{
  "n_layer": 13,
  "d_model": 256,
  "n_experts": 32,
  "experts_per_token": 8,
  "d_expert": 64,
  "d_shared_expert": 128,
  "activation": "gelu",
  "moe_layers": [1, 2, 3, 4, 5, 6, 7, 8, 9, 10, 11, 12],
  "router_score": "softmax",
  "normalize_top_k": false,
  "routed_scale": 1.22,
  "balance_loss": 0.00441,
  "balance_bias": false,
  "router_cosine_scale": 20.0,
  "shared_expert_gate": true,
  "init_std_router": 0.0117,
  "lr_router": 0.000549,
  "n_head": 16,
  "n_kv_head": 16,
  "head_dim": 32,
  "vocab_size": 10389,
  "norm": "layernorm",
  "norm_place": "pre",
  "norm_eps": 1e-05,
  "positions": "rope",
  "rope_base": 10000.0,
  "rope_fraction": 0.25,
  "qk_norm": false,
  "attn_scale": 0.177,
  "tie_embeddings": false,
  "parallel_block": true,
  "init": "normal",
  "init_std_qkv": 0.0279,
  "init_std_o": 0.0,
  "init_std_up": 0.0279,
  "init_std_down": 0.0,
  "optimizer": "soap_variant",
  "lr": 0.00308,
  "beta1": 0.95,
  "beta2": 0.99,
  "weight_decay": 0.043,
  "lr_head": 0.00732,
  "grad_clip": 0.5,
  "warmup_steps": 200,
  "schedule": "wsd",
  "decay_fraction": 0.456,
  "decay_shape": "linear",
  "final_lr_fraction": 0.05,
  "batch_tokens": [65536, 131072],
  "seq_len": 1024,
  "doc_mask": true,
  "train_tokens": 731700000,
  "steps": 7743,
  "dataset": "wikipedia_en"
}
Below are experts of layer 3 (counted from 0) of a mixture-of-experts language model. Rows are named router (the router's row for the expert), up (a neuron's input weights, with its number), down (a neuron's output weights, with its number) and show model dimensions 0-255. Each number is 50 + 15 x the weight over its row's rms, rounded and kept within 0 to 99.
Before each expert's rows: "comes before" lists some tokens at least twice as common just after its tokens as in all text. This comes from a sample of Wikipedia text that the model never trained on. Tokens count by the router's weight.

# expert 15
comes before: " |", ".0", ".5", ".7", ".2", ".1"
router:51 61 48 50 56 23 41 49 44 70 47 31 51 59 54 61 52 46 58 27 11 42 44 16 63 55 43 09 48 29 93 43 53 38 52 42 39 55 36 43 42 49 44 45 75 43 19 38 69 55 53 29 54 43 51 60 62 41 76 42 44 52 54 39 36 47 63 75 37 63 53 48 44 67 56 31 65 58 48 73 55 49 56 65 37 44 58 47 40 75 67 32 41 68 41 75 87 52 57 50 45 43 44 51 46 57 69 51 32 37 52 40 67 69 58 61 31 27 29 29 40 26 46 63 55 59 56 56 32 31 65 49 67 74 56 57 47 31 56 58 43 63 20 64 58 37 52 21 47 42 54 71 38 62 58 28 48 41 46 51 32 38 51 51 51 99 69 79 74 43 55 65 51 47 84 70 63 40 60 50 44 57 88 20 17 58 54 40 62 60 40 47 27 57 58 10 73 55 66 60 54 23 19 47 47 65 57 37 52 59 47 37 23 28 20 52 50 56 49 57 68 53 45 65 65 54 25 38 37 63 28 50 66 58 41 43 54 53 46 41 21 55 62 55 68 68 61 50 56 60 47 57 42 50 81 46
up3:46 56 40 47 39 63 29 69 36 61 49 34 34 52 55 32 43 76 33 48 69 63 45 36 51 50 61 28 39 18 39 57 69 51 44 53 27 66 00 42 39 63 48 65 56 60 51 38 31 54 52 60 79 49 54 60 60 39 51 62 43 54 36 61 62 56 55 54 49 68 39 67 65 43 28 60 41 63 73 37 29 62 57 59 43 52 65 59 52 42 65 54 35 34 59 58 63 58 36 36 55 48 72 36 74 44 58 42 46 38 37 74 32 47 70 35 55 66 18 39 29 59 70 14 48 77 54 66 53 78 87 39 71 57 46 89 63 53 72 44 54 43 65 52 66 51 45 53 19 44 34 70 45 60 40 70 66 41 57 47 72 42 69 43 55 42 48 56 66 41 34 61 39 41 41 22 59 45 50 23 61 58 44 35 62 56 70 58 34 58 41 62 40 52 29 00 73 35 51 47 42 66 38 49 42 53 50 40 76 70 39 30 47 40 55 61 05 43 55 68 61 35 30 29 66 42 63 56 70 68 56 24 71 25 55 62 77 52 71 40 56 40 53 55 35 45 45 55 36 26 42 21 48 46 25 34
down3:57 58 54 39 73 50 52 38 61 51 54 60 45 44 39 52 28 10 67 86 17 31 48 63 31 54 49 41 60 49 55 34 36 53 50 40 50 40 78 40 55 58 48 55 43 66 35 42 69 55 47 36 19 70 56 66 55 40 31 29 54 46 83 26 50 38 41 65 48 37 32 52 20 82 74 46 62 51 47 51 43 43 53 34 61 54 36 58 55 52 25 40 36 66 45 52 32 52 65 25 42 45 46 58 46 55 47 80 50 34 60 37 45 35 49 67 74 35 54 87 55 24 32 74 85 31 40 52 62 37 43 70 47 18 39 50 78 54 62 37 54 80 18 45 61 45 34 37 60 36 55 45 60 59 48 28 47 73 34 61 41 47 24 22 58 72 64 77 21 68 63 51 48 65 71 57 29 83 41 69 58 52 65 62 38 44 62 34 47 49 68 45 55 43 61 93 37 64 55 46 66 38 50 68 69 40 37 37 47 47 64 79 62 49 31 42 69 60 50 22 49 65 61 36 45 61 32 45 42 32 44 46 48 70 50 48 26 52 16 75 45 67 49 41 60 50 60 58 64 39 53 46 36 60 43 37

# expert 12
comes before: " the", " a", " his", " be", " an", " its"
router:51 34 60 40 44 51 67 58 29 44 38 47 49 60 29 34 76 20 56 43 61 54 28 49 72 52 49 35 50 54 67 61 41 63 57 50 42 30 49 22 55 58 51 41 33 24 56 56 28 11 81 49 47 65 50 48 54 62 42 60 44 57 54 55 55 48 45 30 57 37 64 68 67 40 29 51 80 32 64 35 53 58 23 37 64 39 45 35 57 33 39 51 67 44 55 52 35 54 39 73 44 36 56 45 44 37 47 58 33 77 63 62 64 75 45 62 56 43 79 26 28 50 58 41 51 57 41 57 56 08 39 33 76 39 52 28 36 56 41 52 60 54 37 29 52 17 51 40 58 81 66 60 49 48 58 77 49 50 56 43 39 49 65 29 74 29 52 57 44 44 49 46 33 68 50 50 69 75 36 61 09 93 56 51 75 38 29 80 36 66 59 63 47 55 49 44 38 25 48 64 54 67 58 57 55 67 32 50 67 26 55 51 72 85 42 42 48 40 32 30 43 60 67 65 44 75 18 67 52 18 41 50 66 48 53 25 67 40 45 56 44 61 56 52 53 74 72 36 49 16 45 82 55 56 21 45
up0:82 61 41 35 35 59 71 71 59 27 60 25 59 82 55 73 29 32 67 76 30 45 56 61 20 49 70 17 56 51 57 88 63 42 76 73 69 83 53 59 59 60 58 40 54 58 53 40 48 48 26 62 56 66 79 63 64 44 40 74 54 33 57 52 49 31 65 54 44 55 46 41 29 49 38 53 35 60 66 59 57 51 31 53 41 62 35 59 53 37 49 74 63 21 32 35 41 62 46 74 44 52 00 43 32 35 34 63 48 45 44 55 58 71 57 48 44 43 55 42 47 52 32 64 41 18 41 50 49 44 57 31 35 34 67 49 38 51 33 39 50 43 34 28 55 61 50 44 75 62 45 21 32 46 55 83 51 58 46 82 54 66 42 61 66 26 73 58 37 72 62 34 46 73 43 59 18 62 57 42 60 37 57 21 65 68 38 65 36 42 71 72 55 68 45 53 81 51 46 41 44 32 56 28 26 40 48 37 44 32 75 58 29 32 56 50 56 51 19 58 45 64 35 47 40 49 58 48 49 36 54 30 62 81 46 46 25 30 49 46 60 34 46 54 60 51 54 52 53 58 51 59 37 48 63 16
down0:37 41 54 72 50 56 49 32 18 57 56 50 50 48 44 50 47 65 48 68 59 56 60 37 51 33 70 73 54 28 33 55 20 35 47 22 59 52 24 43 51 33 36 16 40 60 53 58 19 54 49 52 42 42 35 59 57 62 50 40 58 71 13 44 48 48 28 32 46 48 74 48 49 25 48 60 43 47 61 66 60 56 61 49 42 23 61 35 56 56 67 38 56 64 67 24 41 54 53 31 67 49 49 44 73 44 57 51 75 32 49 49 51 24 46 62 33 36 42 64 39 55 64 64 61 63 13 54 46 42 06 65 50 34 66 68 46 52 61 69 70 74 47 25 51 48 64 52 70 21 49 33 71 33 37 45 80 32 64 35 55 54 75 40 60 62 37 64 52 54 41 35 60 20 57 79 41 31 48 33 33 16 50 36 52 57 47 37 42 51 28 32 58 57 64 62 42 47 32 83 22 64 49 68 74 58 47 29 34 42 13 63 50 27 61 33 59 51 74 44 47 55 41 56 46 59 83 50 71 66 51 53 38 35 48 52 43 29 65 36 60 41 72 65 40 91 65 60 68 56 28 43 61 65 38 46

# expert 13
comes before: " |", ",", ".", "'s", "ian", ";"
router:67 58 46 55 47 27 23 43 50 64 62 16 43 49 72 61 51 55 40 91 38 12 61 47 65 63 58 50 48 60 40 60 62 24 60 72 62 52 64 24 38 63 77 31 75 61 56 53 60 31 62 63 51 70 59 97 67 38 26 49 38 72 36 49 43 59 21 59 46 28 49 33 25 56 48 48 29 50 65 54 54 50 29 58 59 40 58 47 63 56 57 51 49 30 47 63 65 52 33 63 76 57 68 38 61 36 37 42 35 50 28 53 54 80 34 56 54 56 34 76 50 41 44 57 59 40 59 46 24 50 74 42 25 30 60 77 67 12 39 34 43 36 65 45 64 56 67 27 70 64 50 56 23 42 84 54 42 49 52 65 49 55 21 25 45 76 52 49 34 59 47 48 50 60 32 48 70 54 46 53 46 31 73 50 65 71 75 47 27 30 70 40 44 39 48 35 74 29 52 56 60 45 32 25 66 39 62 40 48 76 53 44 56 39 54 22 42 59 75 65 46 49 30 47 38 40 51 58 41 72 52 60 41 50 63 37 32 39 42 44 20 40 50 44 61 45 56 68 59 81 44 65 29 57 55 28
up3:63 50 24 35 44 56 42 37 49 39 75 45 55 54 35 32 65 62 61 65 46 24 37 58 53 32 57 77 42 48 66 53 45 44 53 45 36 37 37 62 50 50 72 32 42 36 44 44 57 52 56 24 60 48 36 46 47 38 52 43 65 70 40 43 39 53 44 63 73 55 34 25 60 78 66 25 56 17 39 44 41 57 60 54 25 38 56 67 35 47 21 63 73 51 74 43 38 49 36 70 23 34 46 82 34 69 54 60 11 45 50 43 30 53 26 47 75 51 63 24 64 56 39 37 49 44 53 35 47 64 64 21 67 61 89 72 48 61 43 63 63 48 57 47 55 50 43 33 55 59 37 61 33 52 59 10 63 30 46 58 58 57 59 61 51 63 41 68 48 45 39 44 71 60 54 29 56 33 33 69 70 67 38 60 55 62 47 44 62 58 33 52 34 48 42 49 58 33 46 56 53 38 48 13 21 62 61 53 80 36 80 40 42 82 45 55 74 51 41 20 58 58 72 31 39 99 28 56 40 28 53 54 62 62 35 24 70 39 75 78 45 45 45 45 70 65 63 57 73 57 32 51 62 44 42 53
down3:45 65 45 40 52 56 72 56 51 61 12 49 35 73 48 32 46 52 38 25 69 39 59 54 43 43 59 33 46 36 47 58 49 25 33 79 50 46 38 63 57 30 86 26 55 46 59 67 60 35 46 52 56 35 37 52 36 41 32 48 55 74 39 09 39 71 49 67 21 61 76 26 49 55 55 63 83 70 53 53 41 48 37 48 40 57 63 17 29 68 43 79 83 58 40 31 51 68 53 42 46 64 56 72 27 65 58 30 56 48 50 75 30 49 36 54 64 63 52 27 79 43 41 55 55 28 46 36 36 40 65 71 28 67 70 43 25 42 66 44 71 53 16 41 46 41 61 46 32 50 73 49 58 55 32 48 58 69 45 50 41 51 56 59 38 54 54 31 53 63 55 54 60 45 50 60 68 68 73 73 41 80 36 46 64 17 46 72 38 80 42 66 40 31 52 52 79 47 59 52 60 22 31 20 46 24 74 23 20 45 52 58 42 53 51 59 56 51 48 40 71 62 58 42 47 53 46 61 55 27 45 62 59 57 50 61 45 19 43 70 22 41 47 80 51 31 50 38 44 48 31 54 52 52 31 43

# expert 0
comes before: " |", "C", "P", "I", "D", "O"
router:46 42 31 56 32 34 63 55 73 68 52 55 41 75 53 53 44 54 64 45 81 42 44 44 50 18 39 40 65 34 60 40 40 58 66 46 59 21 53 30 41 42 36 39 59 52 21 54 17 25 67 51 48 62 48 71 35 54 58 47 51 52 39 39 49 42 60 53 64 60 70 46 34 35 71 63 77 42 46 79 61 36 71 85 17 36 68 26 36 42 51 35 80 58 38 36 98 51 46 57 87 69 58 67 26 55 38 39 62 48 57 48 53 58 46 54 38 56 46 75 50 47 63 43 47 52 57 36 59 43 37 34 15 53 48 57 59 58 18 24 39 56 80 73 57 50 62 36 55 53 63 47 53 73 34 58 55 57 45 55 60 43 44 35 44 80 62 37 62 54 41 59 60 44 51 68 41 35 41 50 69 69 40 49 51 39 59 37 23 31 39 43 48 64 73 68 54 53 35 37 46 46 67 66 35 47 47 27 47 47 27 30 57 33 41 33 40 59 35 69 58 47 56 55 71 43 37 85 37 59 47 57 44 20 47 68 68 52 33 21 21 68 72 51 22 28 18 52 27 65 45 81 62 36 63 58
up0:48 68 41 45 69 92 36 56 66 36 61 47 46 30 34 35 45 36 57 37 72 48 55 60 52 40 48 37 26 47 37 56 76 58 26 48 49 57 51 46 45 49 35 69 51 44 37 58 26 45 49 44 39 60 35 58 60 62 52 54 58 20 37 49 65 62 30 41 45 86 70 66 78 60 61 85 68 82 37 35 66 54 70 36 58 52 29 54 61 48 27 45 52 62 52 39 44 75 62 42 23 52 45 64 49 56 54 66 14 60 39 73 44 39 50 68 42 61 51 61 43 49 46 31 33 51 48 88 49 33 56 44 17 77 45 26 36 59 49 72 56 51 71 43 63 30 61 64 11 46 31 42 48 51 22 41 76 45 75 32 54 71 36 27 60 45 27 45 42 34 44 39 70 60 36 54 43 57 57 67 67 28 25 36 27 46 34 63 27 68 40 20 65 37 58 42 17 41 54 33 22 64 44 62 30 37 34 67 43 29 46 61 75 38 58 79 37 61 46 35 36 65 27 62 51 52 64 60 56 45 71 60 65 38 43 35 69 79 74 30 62 50 52 62 61 46 61 47 55 38 41 47 64 53 44 52
down0:41 44 61 48 76 66 46 69 68 67 72 58 67 63 41 57 56 30 48 53 59 57 61 67 56 09 27 39 61 52 66 41 46 56 55 66 68 54 49 50 46 37 44 55 73 30 40 32 23 73 94 45 53 76 63 63 53 69 51 56 83 46 47 35 41 18 52 48 73 46 60 32 29 41 72 49 63 23 54 69 23 32 87 93 27 37 82 42 27 25 56 37 54 31 47 24 54 53 28 34 35 45 53 45 45 34 29 39 38 25 51 55 64 50 33 48 45 41 44 41 53 35 74 51 49 43 71 37 55 43 55 54 34 56 36 40 66 30 58 49 59 44 66 41 56 65 60 69 74 50 37 39 61 62 48 75 52 43 43 47 67 73 55 46 56 43 67 52 53 47 26 53 61 63 60 33 65 58 46 60 54 44 66 50 82 26 62 27 52 51 52 49 32 49 23 86 62 45 59 58 55 51 66 58 45 53 38 59 35 45 49 76 31 35 30 27 18 51 34 63 47 39 35 30 45 51 31 61 38 68 59 62 59 54 66 46 55 28 23 75 44 32 49 45 26 65 60 21 43 61 60 38 70 51 34 47